Weights of a small mixture-of-experts language model, trained from scratch on English Wikipedia.
Size: 11 layers, width 256, vocabulary 2048, 15.2M parameters.
Below are experts of layer 5 (counted from 0) of a mixture-of-experts language model. Rows are named router (the router's row for the expert), up (a neuron's input weights, with its number) and show model dimensions 0-255. Each number is 500 + 50 x the weight over its row's rms, rounded and kept within 0 to 999. Numbers have three digits each.
Before each expert's rows: "comes after" lists some tokens at least twice as common just before its tokens as in all text. This comes from a sample of Wikipedia text that the model never trained on. Tokens count by the router's weight.

# expert 1
comes after: " in", "ed", " to", " of", " In", " de"
router:516538569556422511591534506511504490508561421428546491504571493475472459527375488546511501456417534447607469443555479511588489560470473517534467449415467492486544486420488429505453523498612536575480452478505602550520507512545568518551477483458562483552520440556469527530496523556479558508483614478578481559490511534466438531683555544488409477480509444507483470474482579498476484471501491563494615522450493453568547523489503486539580554563563520364525517377617465533525480465459447534549565472426482534443523445569580419463533474528483535484480503477410539556487405528486561415558475542449512503618427575490538509512515488400449503542504573544516521470594517564466562541505503553533451467430518457516444496600542487521450436508537526541533481454565430533527440431494476
up25:455443556386478592460521479549544542558565551551610494498486494477429531564520553500523589491534594467475569502453425604486559477514540587544545554499501541535481458587526542445468512389483468533444504469460397460573551494444479566514504488442443448431558427509455535500479545564449501469507509479593485545542454568437473556417492491627530528520447555481483585485499400581400498473450557507427524552422536444471535556483426477470569516493588509467479501588542514505545441463388605568488453458491457462472518514485382416562507558450537448470484529524521535509460537542502514469523480447478471462519505495479529520572499504532581474491515486525481521535530447473528501498489478466391405564446557434384496520505552526438399501498470530543520431453581364433464464430538500
up26:461528598526512446457509494563480526436462525461530504480514428448649418510465508575478431438447459432509471535501446490481529509476505636495499492470578419585492515433464417519387556416527444522521512534495448537526512465569525520515484462475510517545464480508459569478509502530504530471501471513442443391447555577449519572568449537499549576470490565577560513550484546469393487522481470615516481558360481446467470497522512555573478580511453453489443522399404495532423533489454435548556440547518504490490418513488557557567577406495464430460484561476456479528476493464511494431478501408419514547573460496397500540500457508597512578504533528521532472566422536583426546525561506623504431606481558514541450480532416432469530533486427526556466523523518518454442522577479457
up27:632482560492579528493577520529471424444548475457497501514508466489610488563408549418554494456536528582571596580570467530510463518578508579490510508430518552439442424572509512543483591437523483539607529537376536406437544465561543495473472492592439545502559490519509485540605425488422559493552511414496556528434480455461545560499487488545449429451517487358523575483508434414421402499472503451502575548469458452436412516502484523578479485518475455532476511444551540509473542534486448579565489546440510467497512482467581522540479454620548503522506498548456482445508496462483498513516482535569567478422555446516491418437545543460411575532464529458534577428453494469480500451459475482521474491430468459415550531535473485477466502597455436573486537488470423523498581592499460
up28:511553452564398484506405484540485418433502462580500424511476480491560479517449462518529521433551536417625535583534499518510450592557553507437437472486491496505509570489466511556529585500488541482555517514507469547463520473589577493519557518499481496504541518482432613497487437441414538567544461518537532556522568493532578584482555611454597550546523562537437497445472547560529502513391478531470484548450372530495485463375519490497542499535486592517512469517414444421518539488474472507538425534492435629462511471636509525476428466539495495494440461610452584533509447526488458471541440491455530477508576480397480522447540555540502540522524619447458418568467487473477531501534551391479495491509487486551551415453533564501435536534389556486470507501385458508566546556483504
up29:578547526549475527494536541459545449447576500554612448601412582568458426423506411532592421551510540587535554490519451478561551476431543518505521451458469529494489505479513443509490515474464537432554488505487491521476568577426524446506589476487503516547460489535441509466527471457547497582596516464597528483529517445471506492458462411419582481481558517579586493539515416522448503523560565527424519503594446432467492564433487539434481539517634398520482493483535417512398411587457479464559501497492501437517502541601517479569533439488433527566534470565494558451438460421497412526543520453543503504434559500566473602399514554500459523508506580509482455579581469475512494573576572498495635518466525466423448506523540439497436509524570512533486496468430547505442498530459452
up30:552488561452523559531500505527556478564429457468648531585612462441502478583483517458470608416520568558554442530522462550553516461450588499618490453498426506518584515562556447451473517496500470513532483508505498422535536549495326483531475555579456512561574369581442502525431499519473434535509511522541546510455509445494460515511527535447476509416542468461493456399579486511460471466467477486548461487477558575483497563498429498466498364536599582469539518518468363488535505557520495516442485541499633565482530490519553527496459448550471593474452516481523559571485410532494487516489451502560480584522464479564497542435542472388551535496501527475581561501560489430426518567514509477447459513608541481469459533476558523505462554493529557510516489454534431504446506415464425
up31:559523518429468574429534461546459534489500455474561546441477487536584465516516515544491492641499496494564401538558509596507486430555598473535518519413512412504522474517552524480407530511498481457454509466504527482494471547560560562524534566490561610500474485473498510507476521458461577529528570565470540509461539543453467492489482491502512467520536441507417454430505473533347444569400490462524391510450450516459510495501501535595496448547575607414513525384547472483513457504462500453549601482520466555501442533518537554434486585498464602407430483533553490493445499507523541538460504535532466484552439585550581414492459446435616475552454550453491563495540544442493421532399463505477450478540463523552574561524562529495491481514445600573372481615517544480433563503511580
up32:452506523537484572491544536533636432507565517525572464486541511459462470519435431524445528573422493533559527483479496535541428570546421523543568486496485481432434491480500480568534460580510438519392480542439432511475383475474561500561526524517579431553424440483473511396554473567459603527587497476448583481494434452464458386499562510413490625468598486448454519549507490475460499500510521525552518512546509500544533480475568531567503465488517487417486486482488483493476547459527442510549558423529515483518493508481476441496539499564497503544475455511577476546500381529459475592493446396491375452633496577455490442547584520481493453557473582545501489498571478521474452521489447432491589588476553541532578596496528540431447438565494460555411496474398553454467515434408464
up33:429508526516439470461446498549616483561538425519466464493477416438507534551539427544468522486465490534510539499478521483455481513547379404416527430460494463531447505468548462502422552472645488560483527531568481481570493449493573511552517584433512485436521457475553520470525418560525457548460560532516450588446505513498519592561522504590471490549407536562473474480498415465597545564549444568521530505517547518607451547529403494536539502556544474465482482336504461441480527383471422450512484513400527560472585464569586492411506523465581536495477511515524550530510532464541453518509495458502524419528465475547470563501480504422544510423572500524528439585425546391568633570523494458488554450514423480446493516566507610529523481519508470515500531464516453530505396501425529
up34:431502511497532531489594440536575509498567493469456419447659469529496485464566493488467501480457517463447541539533495527567458547458353566545534485576394425413508587470509616496464448500546434518451546486539482499534478475456472526447466529487576457485595457527429423521451473553466488556494509480460554438538468429575530492544431486483480498492461593478442474450511559519494528515525480589478430554445518521498565504465510446558579479573446570457517539496446549430528465490536452528550483481443478494501553630473484468511433442456571527469528566383486608517465492525474497513496559475487603544483570526442545491478389506496508358553512466439622472368553506484555535543441568575498440486485480432475443458566574475415444470534465520453566451503461502420478496530544500
up35:547544521542390517412504604540472477507529407514523521457480565586516517594530522523525549461549474495483463503450529509424518531444502463488467594486565529525431497507442527517549555416569492542535514506559488503509478474426510566467548484511372549393563504573490550537504481495429521533494489479513514503478495458416539503516474422426481480512498498445493508447588548454529581477458499554522485516511525550493554478397485477511520510450536541373444502586565522524416495372338528582412534462541439524395448531520506509481514556545505508603560510497546514434495500432507505568523492512441524544536517604452468549513482481507545384430476549490436380572495555515454473569475393586640495375490435508455452512505449521451576450497529571540452482499473517507459506483614488
up36:518535534555519580407511431521593427549507395486566485439572502535544525423522439465536508438494526463462502459532462512433493505492406548529563512483494522463464527516581458474448420497485498422542501506559448450503517525561529562408490496567508567455408482496461515615513460539466455534649590408571485524441565493499507551445521518491504535469495534481504512463482533514534519477504595545509514442501540498554517512554438456472548498546544515446476533445495452491563574430472454480559428457495563479475569506572478451455443459519402512509397511547417567477472546638421512545535539484517517462509428487454592559558506624448595499554542439544522574561510500478476493562460556463537367535605384453551532553511441468545499500542634554498479494531503396542453453492448468
up37:511494486510574468480479555443595456559446553589516553526550555508511470524515548426446519548548504515561495548579372571476584576452484547622439548491473506525518456464554521496396471572475438539506490514414482464464470576536475491453592477479508520504561513453387476525511489546510561470436502540538435492464497548460499568576598396607447467541462462565486517515528573511466514521490483516426524480447559613529512381464525535513528574517530492416464590502492465447448563461476448524459511518445489450443480539450559410472543527475447426554410513514512493376446461435390473436484498513536492521520522587562435518545441493514512409525527491514495494515462452528482512455472555616482399525454460496531556469385438438524583535517483424602563515575539517449438524428535514
up38:509529563496571522619533487492542527577567518454555536530396682550511466488469466518434586446548427505618580522484599482499462512522453492488435444485578465519487539454568464537500486378498510531534422481495492518536485452519513543482486492544523494506493518477464406433508558552411455605551547558506472475541558541519461520491527453526428468453495423507428514491492471482502509562442503492538584447531452448544489465462441516390596440466481463437477468530537526530503431398494555544540568485459525465432394508539399457497433522561506472466507490519438689544552510509564463480521514532470485529566513520404453510491542412526486417447534479467462465505596543565463521560614529525519403551517459489495517525586529568502488481476487490430521504445511530468582501519404400
up39:549500578592589523514509568564451461526433501516507522541656596504431517507537604413607396534498487419446562451553575513475543471491564473517464472456506468492577559629505530580492519483606497485495552438509449523500460427468500471570493486528524484487491474634506600485509558467535474444496492503489545434509470487510375536546451488417602492492468446470487481476534479541537482522523501579546470580483412442524548534546481543515462405452464440468505415489573550442511517449527469569513495441571486575521480550433504544386487506523511563448543565434502537493524473554530423476472564648510439476497386488428550517458532523527586537527535443499568507548467515488580511457519512550477528494605511523535589451449577511520583459541502562441531449488466550493541478488437488
up40:562524526493531480498555578526400532430523434484502470487449533536488578498433456530493544535448550442498489499531461476578450580479484467522455535508470409516511470402506525519518519477383577464538476514544492496361446572487434486485502487570457400492502491544411426483571485521419567517445480429495490551487436432478436530499380496617515535468517432480508512424492408595570588469552594438482531507411472496396539556487520536494485400473500447481545556483457547549449499535472526514523562446444555401560492498515496550442463406547489461445538493504474509539550496600554487443453479455414498487421500450462515504491498508498519465511441450608487369548532495540589553606493539596467467410504564535558468499601543476407515460568502498515523435566550534421544498478426493
up41:474476521448523430553466399481470586491388609507453463433485550562534528498439519546549474508450506391590496482476507549607472532500487571515528548498546518520586478455457540417429505470497614463596486492527493485542678458481609518473468551488490482461460516486449462459501505531539532596436548541510556474551560541523548512484467437595524454517456488537532564500495462507403433497562505536455435556559550500574487500481492449509498534519519494520516431378497604556527493486490589550602556475471505507496511385519565542539431513479575462461559544475447466495536574523504471575465495617469606506548492516400511437571477597515524514474567657532482550573543515513572522521498485520504516422477445458493550579422539453519457464416512492475485450481508502557543497500425544

# expert 0
comes after: " ", " S", "S", " T", " N", " P"
router:476595494464521505599447416504516504472502476507434544570531516516479432411459460480533594481489498492553406615447496571565591501474493508439594503458469562446567566555462458507535577542541377534493414502551511543458383501550457496446457483554483496562469432547530529482497510557495537387433502492537484447476519501420443523495499449509497575477541449491462500598491492413507451534485484476509522506462398577583502478495568543461489397592472600564438518537533465449450570533550551543558518365543536465525594488520486416514474565510571484520437466561546512495466569379407453490513510429563414460563480495540516560475484558437525456543451507473537584518469476544563566500475422431572520577536539488458479549465509536446543580415499514438510499528480474500435477497389515
up13:439537512523577515631440512536550455510436529461493509515475508561529526482492443511524497493430501473464566524479390559487530534406530506417570488510471572514478562550401503521468509459504575473546502477510434525464647476547506534453473508422508579518596502544500542568546543595548625573404592491526527421476593471621450533455519420469539540461466391563562537546489529448568560549469435452472470529499414496436569494535501524558544516468484501538557459544479541477567557531519463494563408536565456526505548429546555557533545476493545583531471503435496524437571530472552495593459512428504438583422500538574500505618486528487459415565498479451513527560554505386467469493398495579471484584505532450475471479444455531471509468537490494471531588458454473420468463476438561
up14:570426510576566514532483567583448530480559470441590505417513574502498485464487468500485529474488571483546452610492487573501520452481542553524573531554465570510501629493544462551364452494565376468515493446582506438545497567446549478393484504511419497439483533538511554521535479561424585454471530581554450459421478532475458510425462506488475574444581458447518542538500508519501463459550553457457514430481501465530601504482482470609457482421537514577567463500490518491463540542521467444535497436556461481500469502521517518498539586382492451537464493516576450439528463494498471553469589415521506516520457502440476499492469575465506482423505488476579534537480447523628477483599467485581508562493514621448408522493469576557543369503416432444496488428492501500534415433461593
up15:498588531572451547528445619510485480535530499439478431485516559500476524571558533551594580523576439523480516491524474569593457491543507474488461429494595470609551433505570487499475468460362630561598402446554523552497493452521577500432504524487487508588475412485458484426457395516512550510550549505422544489487495522517465488434617482523481573584569547437450530489516512454497540469510436486513577518513522515552462501479510540532493361529558529511468453478460523552449553371447527453545470446423518559430541457532566550485434510493511417436617482485418563466480505524544428442504437538544439599541478421496535501450534479488523458520508489432504525531487448506512530495499520496465552557468422462515510547528361503469414596463528541489473469617525483536512482524440520
up16:492581507505479515487573483472509427586489548516477451517506506540524550589481504484548480542558433485499432544604449538562531558550396497491504489422526568508579483520536476452598506410587439491439388534553519451491410496521440478500573458483568476499511533435417627561510466519473505445481512513521516426531476525476517491504579482570489565524530520580450468482495427510522537529518465430499457513537492496398551483495488525510454494430596512494414516397578499497430535455442493524527483365516447448501493564602503461445551573468438493527368482527481470454532538337560441550547446461466548467508555402526540521628533515345531547481496484510506453469512451537341515539502507531515512582460539547518472468469552469587526510508398452482471500537509474464499489551559539
up17:512517524526554467459426544509382431528364510465549536432419458470573460448559510598562561535510560550408500574504508536434530474502547444549479546543499442525566475564611486470482427496481575456533547510589505494454427404492481437430452564372442504409408490602498447559458547466466636483417552535505492403423496555419534489541503452519528483485436544464469562592538529473518509616508475482496510599489439503477445484477506481538541532568439528479424507509496482558524511490420560592531451514490438427597511539509528486532592526467539504522505583504443525401555447507490454513435540418514428505571488578599460555461520444526451411477489491494493410508454467512438489464495512478553568461537548479553524468532449484530499495465450494489491481437525426433519501531444542
up18:566513425461613486579459419480457494450493465450513515489569467575441481484491488524514595459480569497601569501408524481569506567534444485576598539481446468485532477537473523496457504409385387597491451522456509525502479531430544528506508503521529512472542502472473523499536443511509551483497515461463574572472511525514466585407486400441510516471552470511418560549465561474470522579455463469517585533469441459545487512560489487420460489472586572547532435415393563400455443464497556570442521448439498540509568439388470506545538401500504418494504450497562548617480547571513471551441456513563507511494540565545498486554519499509518445442527430449581586515534474485545537489414553509502495444496376531416446471486543523459512515493416545526508498599412525388414425500473512
up19:502541445519482496527507529469543395461516569554466452577425448553534338444455425519508594464487503484548469492437480529549597425448496517486458531527493577573554586536498457505638443472539489573549414467519526576482467442511470502544469449517432500589499535526478512487473440481432468505449465563508550501493491492465433574666440456472506516493489441510553473484433525423545463508576555526429537487491585583535468480491501484575511509578489558555438545473484435507547509468468615508501472455402540580479479484541504455540451496525500482523502479509596645539467548488453371472497571469461515502483524429443528424441504456561493442435575469510556521494576505500475467588449453498425488536415461370572502476548535456540565454510438548447513567537443523526456557473501430
up20:594534563536555508444498540462494429484413547548515531504431585528497537478493533596548467511481554492535467490483495502522498490609481496510479454627528505450549451405503497449504504504547512479527495523406528484503440471575537500555549468502430488444491476590541624510495489520486449467566613483504487467457514496570434613514465568525511508687467497476538470536482525483493595474552467553552506443480511590512587455544507544493448549433470490583466494438474521552491517528528525547503572403415455374581547522505574398516448451474447499553441451407355477427458527414479481608470536537582433528471485483442476451438466536467581503554525523466484452543452511442442504452380451425476490470580541497468465576533521554548490564455495537484479472417464489442565522511457486
up21:556485479346566518517550476417445476462510526526442571475517468508520586487541488431551520593531548461510513567342486452539480550525534494459495475552569601521473521456504537482484578565585484427493414489425591508511374483538584482445551505547448512421560541578487496545549512512490532488547526481462538522482456539537500539404494506567514567493552538524525450569485524525458538514526474482459509493476527515487526467441534437413578511456513548514450456471535495465518516483380479361509518508529524570508570442482577479485535472437556423506492504574599437623524511504493571484508422407470476428509472436557456489524449590392602460546447537533525389538561475491496507499420489466506544508472522571495666528541535493426564489586510494425473537493536574504504501444473550
up22:479526413555484496486515438509445509541568450499465559533552547508496512421522518507458482525479488541570519540508520471587530409458524527547546507580468402433514517504413520573434475508450385416521602443474442501517531497466563576440495439532469481544545507435501512477608432479475532481449519455517530418528461475556558525469441537577542469560519472572516435448529526401522536531439525455474529515458584537458511495496506378509488514559552518538475509487475479389614490463539448538609478452482470472485563514558554483440547573523443451657476481449482503548505527471520549525552503401464452498446549551483551523602542435525473492504477466508453631489486463524551478435501526562514530563535363467513571460373573613529531484450399452420419526424455531548544486486579504
up23:468501494520623550563433524522527511583537564476538461416474553492507397554424464467467486489585479504512508642503464496630557509484545461460458550506480465447511500538574474544422501484529401486556509602513580448495536522475476507500542551537418499462511477466480424572529527575551468486443476465509474550575428513408487516562595463428478530472418475454571567504588484435468478537463508464453445538486486525492506470462519537573564436494523537502512484546503591436586555583562509502533495513479483482465483544604527522479443432432492523454444515496428497553549508488518517438605531605469500539486596563608390483419525547511563476467389640528513543527566556484428556517501530482489454531575536509493544495570585511422507549381439564473443538449443545481503458547529518
up24:412488488580571440497563566537531566442444516472482508463455556483513429530592412483508473555368512497583450565552474458431507475442536492525553469480525634395404583490553595451494433543475433472530473442512485477516556528586533419471407481520457533465424397505515534548559494475426501460439533458456571489445468453557545548520511492510550532452475466492551488465544506395514507538466487543449523448484428506555469529475494482457507553425574428407447472494555532508527546500574456483521443448449489484493421538413463376574509429550432620562476449499419498533411535457466538436569556476495430462551514528559471453416487480468481470532483491392465495498563440455549489466503471552505473616525428532511534561476526409588575456514577501506492504444454538473455495460556470
up25:447536534533519531522460371573557461434528485593453452515459453534536491422508518415473509396480480618538488448522378512561504474529554448537536475480539443525472444505520449482443573418472489518505460474497448472622589491521498499409528524479502429476562531556532469562483448529469538593454435498486436448418481486535501498489539516552483541494465478412471562457481434496526486480503505398526538457554494551487625488571432407486511477438552452583451596471465522422518558533606493515568414498530482578525506453534423567513450518532478488468504554525469427432507617503466444570553453517460460573576556521536468558562504512487541502559504456473509486541533442521567457518548600570532470453515556473424566591570547474638515409458494539426568476460538489432600483505481489
up26:568504477513607498551582574473463491398582548492573539441554560487468426376497457551598551499454564643480401546499519463499615486518603483471509513570553527536465566476523464480511541511469446569511499478480493468441493477497461509545485541497498528490553519549552503476520446443505478486500402499502610489448489476442493523425516470578472537432613483530445463462460437468469585506528540493466456443507520480497533522534426557406493478498535443529513507640406489413468512519423509503495447481461552601552430495597591556463607534528550509483465452521491534527500468484510495449513440431501537469583498584441542531572636556364472450533528518512494480617459477473453522507465531481468481472549494424531577510445487533467422535553471471480586468573513465463618466524500523
up27:485540533476599528567530483535505525556507558537422529484589567467421520519586448520486498523475476522474482471436522440449532486545440552521513473475453439414578599654445451568465477490541484405470441555405457458435470472524478449509533457542423504556490533468551514494603481514547386530577470444514539445437553408450443458615473478447515381540521499490540433500535491574497581505580512493470505545500477534473502377577523491488481456443507483559453502478480540439545487575588514441472478542419410474439472403550463501506409578411550538459548508423452516478541462391430545544512506493597459599517573551471473503510560448512527453511487561452513419450525506432433468535471386523603506499463503464523521579474556472470422505471507495487544474422472512460505454445468508
up28:538457553503565533518567480566516607537612473493540575497513469581612413430487379546482426527537553519463457501494483480570557421519554516588521438530444476402584528388572613400611509484485465582479478512469471460479509445528459502462466532501489564583515517538432536529533539481465501591483478475473559553445468487422517451470541414439541483372557493466468611456520562482466459498441451446499544439503536470467555526444548488416467516526483518437468516503472442440472438454511517477451482511551600446603506542516551532440437456427500513528401541475533536529511406460461523553446462500516583493514499432554540518547474516477535490509427457522514438521487485431444404482543473472554526583461429435527571520472569613510466592473468488423508612461485469453492506460496515
up29:502411517547582501474596517474540534551600464505571494538566451542427608491546517482454429527450503512569574489513506474415484502484529460497533564483502503549473556549436416446513491524474478532548469582480478524475452483591493552493538531449464414437485492488483537421560557524502463520501474484527527479563481405431547589552395506394506529533543490453490465452549506475483526569461453574424513529465443506503480567609492585419526423571506582542475464462481552523589493468463495612477486474479539504495412411454541480527570515509466447515446596526481540515482583467475489527588504440612537485553515566445545600436567575359496446532525522478481563475489500477520479375368407505506471423520531597535533585573505524567538458504484450435498498447481479416575466535503518

# expert 4
comes after: "\n", " of", "-", "'", " as", " with"
router:545550538510478533463555519501470503565486408526519570495489513564556522471549471592483451487452493551412523496475528499437523527503524453539528475543542506528445574444623526561524495490473529492531530385430366443454580428501485561516494467522483566450525561479457444556586490433544549493549490496415485590485445545468463511395547464418460514507546493507468475548521478569514519521604524426493517556421459466503395567510584433508445523450503502587505447454454387410522415492462450576430552406552520550575418449503468480555538506475538495520431470524491462476526575468518498368504419538560457501510445507498481454525484621472550478597500466452501465462500452400501557536462550463576485480454489394578537474449550528460462535451412597432503437466610422477555481505497526
up13:487547471560522575529433563515520535550535467509537501488529435554490552493536458494440477479502541442545453547499484573483439488546535508450452497576497542510586467435525570476573389585532522565507538506560550419508458453551377506570476471501517521515469539495518593552460531475566390348543576448475500469475492497446508504507613549448464589553547542505504647427544473568448595444538483411519475503536560527431451517468452467504448574472437481447503585453526458448414509482538497521409552573523509541532525477470495551475466489479472441429472460399578619565597524416542453551447475523506500490443554500576470436435433579555572488527545487442559468499571447545416489530444516479516479520504574499536420447437500493529551540486510497465545554557437608498502576527479426
up14:491419607440400427430510513542457481411556487520384501457480436509488437498551426524542490535537400435471552574524448455513530481462445474503554467572502381542527472530427586584499423463488564466477500424484421451429502414532508489463480460466461504460416496584489521441493539471554467475539458426483483542496550469381455499544485505425451562497504511513425512551513529613587492478520567518454433492526560444558401544534495473547560512543457594510488411502410442462533434521529529541571521545486484433418508510536519510498475513506542530519541508534532583484502469407534526471460594555468515507415473487529463461485463413525466523488485535515501424509536614483527602547469516454516429513535659492521478570468480440497542448405538515481407384441476521384522472534495537
up15:559377517480442536503478530565433541567545564593474518440483510516484502528538553511467429476571483433499563474479549470509558530568467520533530542488548439440512482534514520582512472465538540447410605500490491502468494454568494467563528515561528518506638522412430530487442478539503451382474483491550458501469551461501524491476564470446481491501432546391527368446501519540472586516604442496503434575459520476560521501523596461485524524439469472507466403552502374517453522547447508483545573562592547534602520456515500503487444530459428538483562398465531505519459494531519495510436429522482517565523538522512420470560399458449591425533499545477405464503518508510454500503450450600515572451498541562585508571488407433538490465495534402419382523443502531564498483541411397
up16:513500503561559536486432479439415489525521402537447539469391568497534527450541505533432511510534467514454499506501485463486419594560543510551496589498467484516414565565539513527435514510492508519529452573420478578544531420438470538376546489478455564391472481486543487513530542475586541602556468558453395436510514448550568564483531467514456563575538490508462513502544502449510442491523494487509581513536554536551431503518446588505447458464608656552491378550587432453364436492563486483493526511551405530470462526547578494456533594529559564555482496459411464558457584522514471463470616505453434508439538546513490473486540512504476439538551452503482420505472443476482438485504471531513515487490401411524472588421407484506517462522472497506577390507503502494519493563494571
up17:507542511576494546508597479481495517411445489517497502485518471606502383495505439513461588589459401511482592566567565474539486542521435522511559493423551579575504587489472463552551395444564538531551488504486497480538546459460478445396590503474448504537400471561452512560508601477500495553540535446477565475446484491559489578447416423451436552521483494518496582496548453544544461500546547447514600523442491445514383553513411552574487471558471494495529520472469537522564533550447526475539492465593522415482509522488556552422495479563513428581512489566450501541524488473518533439387550416457445541597423506436463512473528519514481498503548520474487524451521519494426403513464474448494504458403531511546536507374447517470540566473552592613481482473564458464579532588408504
up18:471397447507576551578459518470459546359433483502435584501489468590513534497531535496481465530455488535572559521489486470495556590464426467643583442480540515534488459460617525551567392386465497489550454476449525495443507530472466513584488564497450482585493587456442539507465488465526457475521498520567421525482507542437483537467534523451544532463515531519449379549487370422477516386524480454460591493557531564490537479524532541462527511488472516475468459483486438519489531519455459442495429469582439556577447466501508544567496459561475488601469515560527459522537602469499498558497515566498528524460478438448443383425439528475530489510441501557500510492592481429481535493441461462578458415535549556557515448450472542410501445479386528422407453578547576436473520541471515
up19:516428541592534513490501545598517503511563429511492512426533446503491467473463528562519562489573532501484481516515442571424499528476468436617489392524509494525540518515556500504540480485473386492467563469463354499451465433601569555466523547458609429600592488441443441442570491534501441515474457603490462504478509537547511624445554545467465634526602542643486468480485536581461488545593551468508501601540506483554427498516551512506528545509503452448500460508507457424550508537543406455513449583574427490528516458575509519560510488622552539530508494481442539469536450523513476470483488496519484570511496422554510458378471536444570544421450481545517511496592456445582463454460454572482523523492508511545510483465517536542533507511560454564499461427541567455472490401459568
up20:516442523525594500497430419559485463467482414608516494497504526576457505528520437536508573547512523530499524448476488519545475442436484503515495445502531547464470537524528500530549535522563537546500445460431473428570407549465451384579461536511513490667487498457507500484568514446510448499487394501469583582362400451420487453411568428522447580466486511448494409524510512524497497474527419471557448552461471530529476402453624501454504527501603516495627522366507467495579565488594457511521563491500444561526498452517500495437449513456491571484511534523544426482464443568494557529545588521479412502527479541553453456613490469411568446550530504426528502486464508379509458524493549442485482558471456462520441447585457466529523557478598481540448443511530446455526543497473481
up21:533545542516525552585489524599427471546472505519498421447480453478460564505552512456523489550524444546535587573442426484412541451359533496434522445532439554534519548505508585495533512538499446456566514458521505451495512526501462418538449442556519502462374498418566410494478492358526480513511428482525486619443523507510483494425480492477567417418568430488513491486476543477508583575448460468474469538455507489473537525542484425357515537548530519483465510454500472513483510521507574500502610486540516609410437555529472468619523539571523520534441380353487524549594571467477501545559483495438480527568529414448434491405485505474560468454473547461581547518464505478414475532549502515491533490407513482543467557465557547532412474458511515582504428513439571518457525513529452
up22:475481518486536417503487579494504492540471492443515494560552406515492412516467442429501477503463515436474510404562547430449500477485504509450486419555494504559515480466471441552563465471436422494503540516515500521486491516505394467644573439506416445632560520544408438515513613574536459572525609461487477544436556534543476550584413427515493486488450509533461431533523566595451480614520514487474558542373512497456573464499389563597490432444475564487506466573513461426557484517524444499532450518417504522467527500569553478484512454462522497430512459494474592450487523481482503538585517486482607422494512463660530491470493481522509472461541500510468535572515535400471513598523413467499552573472466433409535599482449548496504474562534538509535515501545420454553508498511416
up23:517457454467498482532500536556514503579571531529451470440456467447480453530571394488474561464382578499551559516583530425457548469448567452513534515535457443538551521463531461576512521473471480520507519529471456389456484427502398553567476581496508520495551536498497502491529558483521546501491509515403580536540481450420456529502557411530510513526490405456476525467409368606434384534589472452551502517431498426570443424385421452569482551454472420500542529543463526459524505450424490455407426487583438499546529511442625474476472527469531540511572501575502516606458504524510516541531532553526493472394524470515538479479564487446563549531552493497445528472459543504490573485503503517518392514415451445413516397522624566499548544449530496463497421513517541470439527419530473
up24:511570436543553511563511553482525462507429503381575563508469446545557543484471446557473513409572542533406517494511547467467515368513526501493431527469428587490539515487544533436469527448445539508449550523541449450591453482509454494542443497480473578513442464469464521510545431474491470533425446467515467466445461457376485489434591509438459493477603476465528465460547483480469526510560506420569501590547598403481456496502501454522483445564539533428479497518584528508587541393553452555435418581395556576564510537516451444449460382484495501466475477548518507474605472456441441534586510460593487557470489483599560484513488524510542423488491553540550547537539472485554534580467499415548465482483481540473431463482536420449494560422455436468563475430596424494398473565510483
up25:428524630520470443489449458521545465682445522634521430404558477488568440538451474460454504527468542492569517465510560528463496432483534497478545533557495504583473603500476489565519556550604589439533565475531483505537467471523474512484501529544470533498471519445478557470595560539556474505477418511524419546500498453474438514512572498459508477559481494496485448531542531509514521504529487469406518539497542447566477648481525446486572474416496490549569520539523435379422495563528493527431463490498540504497535526508549558544523526529413442541432549462477520488570418475456492473516481464509447494403532519587542462552557560521563493591560404516501506544498439512577484533567485545473502376460466463486403498426474564337503496564485504593553580525532538459468495511586579
up26:451436470527563483542501552482570453447494430495605566486546450483480514447462570532566532484488495459531599519519483415555422464377469465519507574545498512572466541446490503517540590501534568455593564557483406517456451437495555549538432547521399551561516554536518520450561458577406549472501469428528540522510440539489410478581563491416415414520465476564515556466549433468586499547547484400462562587534454555571537589563501502518421563507520541477521338485508485517551403515518431561476539483566438511421480566610486476480536521520584477507513436507549527538505484511500508406523545479518484567504466475498427514469475483414515502571522475570394507493495490424456396551499544401524551465452447550495517415482437514499439523430527501532502447494535519456569504566466500
up27:516508584518475558471436501526462448530463560523450565459437485426507592538543539491554526430439501635488530453531464489403516566526509538429534485482426497489403565507461462615525531483475445507550508407457533483499451453467478520483454412538448520423512564410472580590498442435534510547524406470444487605547467552514563577461541468523502543547514472556446420551497557505508508481548490469342531512484478498512473445506470447487492399459543457611498516441415396496551636547453499496468473483495506407493553497515475476463363492518496455562467507599445493485534507497514501523385506559543457509531570546462432516494533493357488494486411564481524558539441480470532524521502481442522535422505416546528499509524427581472375503526519541505557407505454558466534557464533501
up28:565431569436430427541532473457380571529553432419438504472506476500466421530378497487454536525396519494551519489486484459518490517453543468552522552542503505494539450527494556523464470565481487484466495504479511404496513532549507543500519488501470589510507438459530499541491562561595428507495401481506607418391467570521422505468565522536542475456405437480487499424377530530533512446529574553484499540499474490507481462434408461585497457511596529361490474435500445482440587461458520501518502507495504490476409533516537508435545517470562594572481483616477475503551517528499553450520402464504484430549456482629484480455540542416504437502489463501416534472669464493493620614542499533534587515455466436482495518561500445530518412505459459576551493466434497493497476496510423
up29:440404510466500461465523512509508466586579483488502529502459428572552501444456461426537500561521541504590554525522488526435519529531537529496486519480454462539472566474564518519543496495450458515488572486566497481520421481478509482529474563443513431517510504512478543534425627407451434474519537415476502449495678610499492476538484432582516492457492510470455492463471423506513433393433430542486534551537418466536440553558384502572551455545452457490412600472417474502606497564390470456447449539384524543464440525521477469462563507506477538567588499559393475555501541415449480431575478503483473486492470486591406484433508479427505502452506517515501499422556530493443531528512557532522382568392561513522459487556614512504474469537511531443496534583585564546451528466480452